Weights of a small mixture-of-experts language model, trained from scratch on English Wikipedia.
Size: 9 layers, width 224.
Below are experts of layer 4 (counted from 0) of a mixture-of-experts language model. Rows are named router (the router's row for the expert) and show model dimensions 112-223. Each number is 200 + 20 x the weight over its row's rms, rounded and kept within 0 to 999.
After each expert's rows: a language model's description of what the expert responds to; "gets" lists some tokens that make up at least twice as much of what it gets as of all text. This comes from a sample of Wikipedia text that the model never trained on. Tokens count by the router's weight.

# expert 7
router,183,243,214,180,218,189,200,209,201,179,194,147,188,210,221,185,220,194,171,215,188,176,213,249,200,226,184,183,230,188,234,196,170,192,204,244,214,160,228,214,200,212,221,222,217,180,161,191,186,186,198,177,206,190,181,166,215,201,221,210,225,184,218,213,206,186,210,214,220,235,203,190,194,208,220,227,181,189,163,215,214,207,204,216,187,203,233,225,176,180,209,205,213,211,181,170,234,239,187,175,213,238,217,195,174,168,198,183,163,180,177,193
What it handles: Surname continuations, table separators
gets: " |", ",", " (", "\n", " in", ";"

# expert 2
router,164,212,199,196,181,210,176,194,197,171,174,165,193,152,220,217,189,172,217,209,211,204,194,179,229,205,185,160,173,214,198,209,224,176,217,209,202,224,211,198,167,206,206,228,211,166,210,160,216,207,210,177,165,212,194,185,195,167,181,201,196,176,236,212,185,206,229,189,208,202,201,186,204,177,244,222,201,214,211,191,183,203,215,203,190,172,216,189,236,199,181,228,169,214,187,179,173,200,192,198,207,209,207,208,193,217,218,208,172,199,205,219
What it handles: Conjunctions and verb endings
gets: " and", "ed", "ing", " or", " but", " &"

# expert 37
router,225,212,182,175,178,215,196,194,198,192,203,217,197,215,207,229,180,242,183,218,176,219,190,211,175,195,204,218,222,192,168,235,166,189,174,231,220,191,220,196,213,167,196,223,192,167,220,215,205,158,173,192,235,194,196,166,172,209,193,207,190,209,163,189,245,195,200,251,225,150,182,190,196,217,199,191,199,183,149,160,217,179,207,178,140,219,160,199,205,207,216,193,176,232,199,204,201,194,197,181,189,225,210,205,207,223,175,217,205,208,209,184
What it handles: Unit abbreviations
gets: " |", " (", " m", "%", " ft", " s"

# expert 34
router,191,190,198,199,228,186,220,178,176,251,218,194,210,235,257,204,224,188,244,200,197,178,247,199,243,223,206,179,205,203,199,185,185,238,194,196,178,217,232,193,222,205,169,201,190,211,191,178,192,232,219,176,197,219,181,226,188,186,196,214,181,215,237,168,179,231,204,220,228,208,214,174,186,217,209,161,222,210,238,180,205,177,167,219,184,163,198,209,172,218,183,207,170,236,207,187,205,212,228,163,151,218,215,226,195,177,225,230,200,180,191,183
What it handles: Roles and titles of people
gets: ".", "man", "er", " member", " title", " player"

# expert 14
router,200,179,197,196,221,202,180,195,160,182,210,199,209,165,214,203,189,165,210,187,196,197,199,153,240,240,205,202,180,222,237,169,204,222,205,199,217,215,179,220,223,164,196,188,188,218,223,236,215,234,200,194,238,197,219,197,185,162,179,220,246,177,204,181,199,212,156,182,201,191,177,207,204,221,213,214,223,217,198,203,203,207,189,186,219,209,191,198,219,192,199,182,190,231,219,201,187,217,204,195,209,160,191,176,188,229,188,218,167,191,220,163
What it handles: Year prefixes in dates
gets: "201", "200", "202", " a", "199", "198"

# expert 29
router,193,226,191,165,169,204,175,240,224,212,214,220,232,202,234,226,195,189,245,176,183,198,183,211,206,202,170,200,187,241,202,222,186,176,209,247,181,198,180,191,217,156,194,205,206,157,197,170,226,199,222,191,220,214,174,224,194,213,209,168,217,207,192,229,180,199,192,201,194,190,237,224,165,184,198,194,214,189,219,188,204,218,171,177,201,228,174,204,227,228,207,210,231,233,193,197,189,168,184,162,175,148,211,227,187,185,206,193,160,201,227,168
What it handles: Article openings and headings
gets: " =\n\n", "==", "=", ".\n\n", " was", "\n\n"

# expert 60
router,212,176,221,201,211,196,182,195,169,164,216,199,156,219,200,209,143,190,222,177,221,173,183,178,191,210,241,198,230,196,220,212,192,232,193,195,197,205,171,184,208,198,178,189,212,174,213,183,208,211,170,227,187,195,190,226,208,204,229,175,172,187,201,170,158,207,189,173,201,196,209,171,165,206,169,226,191,205,194,184,210,208,202,214,220,205,181,199,205,214,191,196,173,196,222,188,210,206,220,195,208,179,231,184,225,183,229,229,194,189,216,238
What it handles: Relative and subject pronouns
gets: " that", " which", " he", " who", " it", " He"

# expert 61
router,164,164,228,198,188,201,196,207,190,221,194,201,225,245,211,202,203,204,221,163,164,238,215,187,193,187,185,175,199,206,197,192,216,179,226,173,224,183,207,222,221,231,207,182,214,210,225,175,214,195,200,202,209,178,198,192,205,179,185,201,211,197,188,203,202,199,218,177,212,161,207,199,161,178,214,217,198,222,224,234,165,195,184,175,194,225,199,221,201,180,222,231,194,226,201,226,230,196,164,207,209,208,220,220,175,174,185,192,173,182,241,213
What it handles: Infobox colons, linking verbs
gets: ":", " is", " was", " are", " has", "="

# expert 50
router,185,222,187,211,220,184,180,205,190,202,208,194,192,237,192,199,231,218,195,175,198,222,185,240,179,188,179,201,231,203,186,168,183,210,212,248,202,218,225,202,219,214,176,183,224,166,198,175,217,235,208,203,206,231,184,182,209,208,189,216,164,195,198,145,205,207,210,191,222,178,176,185,225,174,212,165,224,238,180,195,225,231,198,222,188,174,198,181,234,169,183,235,195,213,202,179,205,240,227,194,226,205,189,228,228,208,230,204,187,214,189,217
What it handles: By and credit prepositions
gets: " by", " with", " under", " for", " at", "199"

# expert 63
router,186,174,207,191,190,164,207,182,217,200,212,204,189,173,231,236,188,186,185,226,221,214,176,182,230,201,222,188,201,210,174,182,171,228,187,185,197,221,201,193,199,192,180,175,208,164,165,201,200,196,200,221,186,253,212,205,185,228,165,200,168,202,229,202,221,232,202,212,233,201,207,187,207,241,155,210,223,221,180,181,237,181,206,209,191,187,194,214,202,200,199,176,171,212,217,203,163,191,207,187,224,178,226,172,215,209,221,184,220,222,201,199
What it handles: Year first digits
gets: "201", "200", "199", "202", "198", "197"

# expert 45
router,177,225,198,185,200,196,200,181,174,235,233,167,183,182,190,200,187,162,193,176,181,202,212,196,209,176,218,206,213,229,177,215,172,219,193,210,249,213,225,242,223,210,173,220,234,205,196,195,223,175,204,190,205,179,183,191,207,236,192,215,221,189,197,174,205,198,190,229,208,194,168,179,224,188,212,191,234,241,218,192,221,175,227,171,189,184,188,196,214,199,223,183,198,184,205,204,185,154,210,189,206,214,189,178,167,177,164,218,189,216,186,242
What it handles: Table rules, inner word pieces
gets: "–", " |\n", "un", "\n", "in", "en"

# expert 56
router,195,199,210,168,199,221,200,179,201,200,219,231,187,201,209,205,219,203,160,179,178,165,200,151,187,164,221,213,180,194,188,208,220,191,209,233,169,224,169,179,164,204,209,192,231,181,197,218,192,212,220,216,152,216,226,217,207,223,195,210,187,226,176,197,198,220,231,185,185,183,191,183,222,206,226,165,222,192,218,218,211,198,168,200,188,204,208,166,207,159,199,206,215,174,214,188,237,201,189,198,169,152,176,172,192,192,181,206,217,182,222,204
What it handles: Modal verbs, sentence starts
gets: " to", "In", "H", " he", " In", " can"

# expert 16
router,204,210,192,194,198,204,189,172,194,149,194,237,229,216,231,229,227,193,225,240,208,198,213,200,247,161,212,183,154,193,197,216,225,193,216,158,199,233,218,187,178,220,172,166,217,184,162,202,156,222,203,209,204,215,187,230,204,166,234,204,174,209,184,248,218,211,202,213,215,191,195,178,183,243,216,184,178,215,210,188,185,222,188,203,227,229,195,205,245,173,219,206,186,206,184,189,196,211,196,184,214,188,190,201,182,193,170,168,222,162,213,197
What it handles: Word-final suffix pieces
gets: "s", "y", "er", "ers", "es", "ly"

# expert 3
router,166,212,206,194,175,205,164,181,213,194,174,201,196,197,219,219,194,178,200,197,213,195,203,177,223,225,226,209,223,179,196,221,202,187,224,190,208,199,214,193,172,202,214,225,207,206,213,238,166,181,211,182,154,165,203,198,214,172,219,173,211,195,228,226,213,185,198,198,175,191,207,254,229,160,258,231,202,206,199,187,201,209,226,183,202,167,199,168,214,207,218,219,183,206,206,209,212,219,216,223,239,211,204,230,160,170,231,183,202,210,185,197
What it handles: Coordinating conjunctions, commas
gets: ",", " and", " or", " &", " but", "/"

# expert 18
router,201,204,192,178,207,215,168,200,216,189,185,195,190,211,215,219,205,214,188,228,203,178,200,211,216,219,238,192,197,188,189,202,198,206,184,211,233,192,197,173,200,204,242,214,179,211,231,252,191,179,213,200,184,179,210,173,213,210,214,188,184,165,195,199,241,197,218,215,187,260,238,200,204,187,205,232,196,177,178,192,153,212,193,177,179,187,200,172,206,200,222,198,190,211,201,193,181,217,212,217,249,184,166,213,218,166,189,191,168,178,189,220
What it handles: Clause links and stats commas
gets: ",", " that", "%", " than", ";", " but"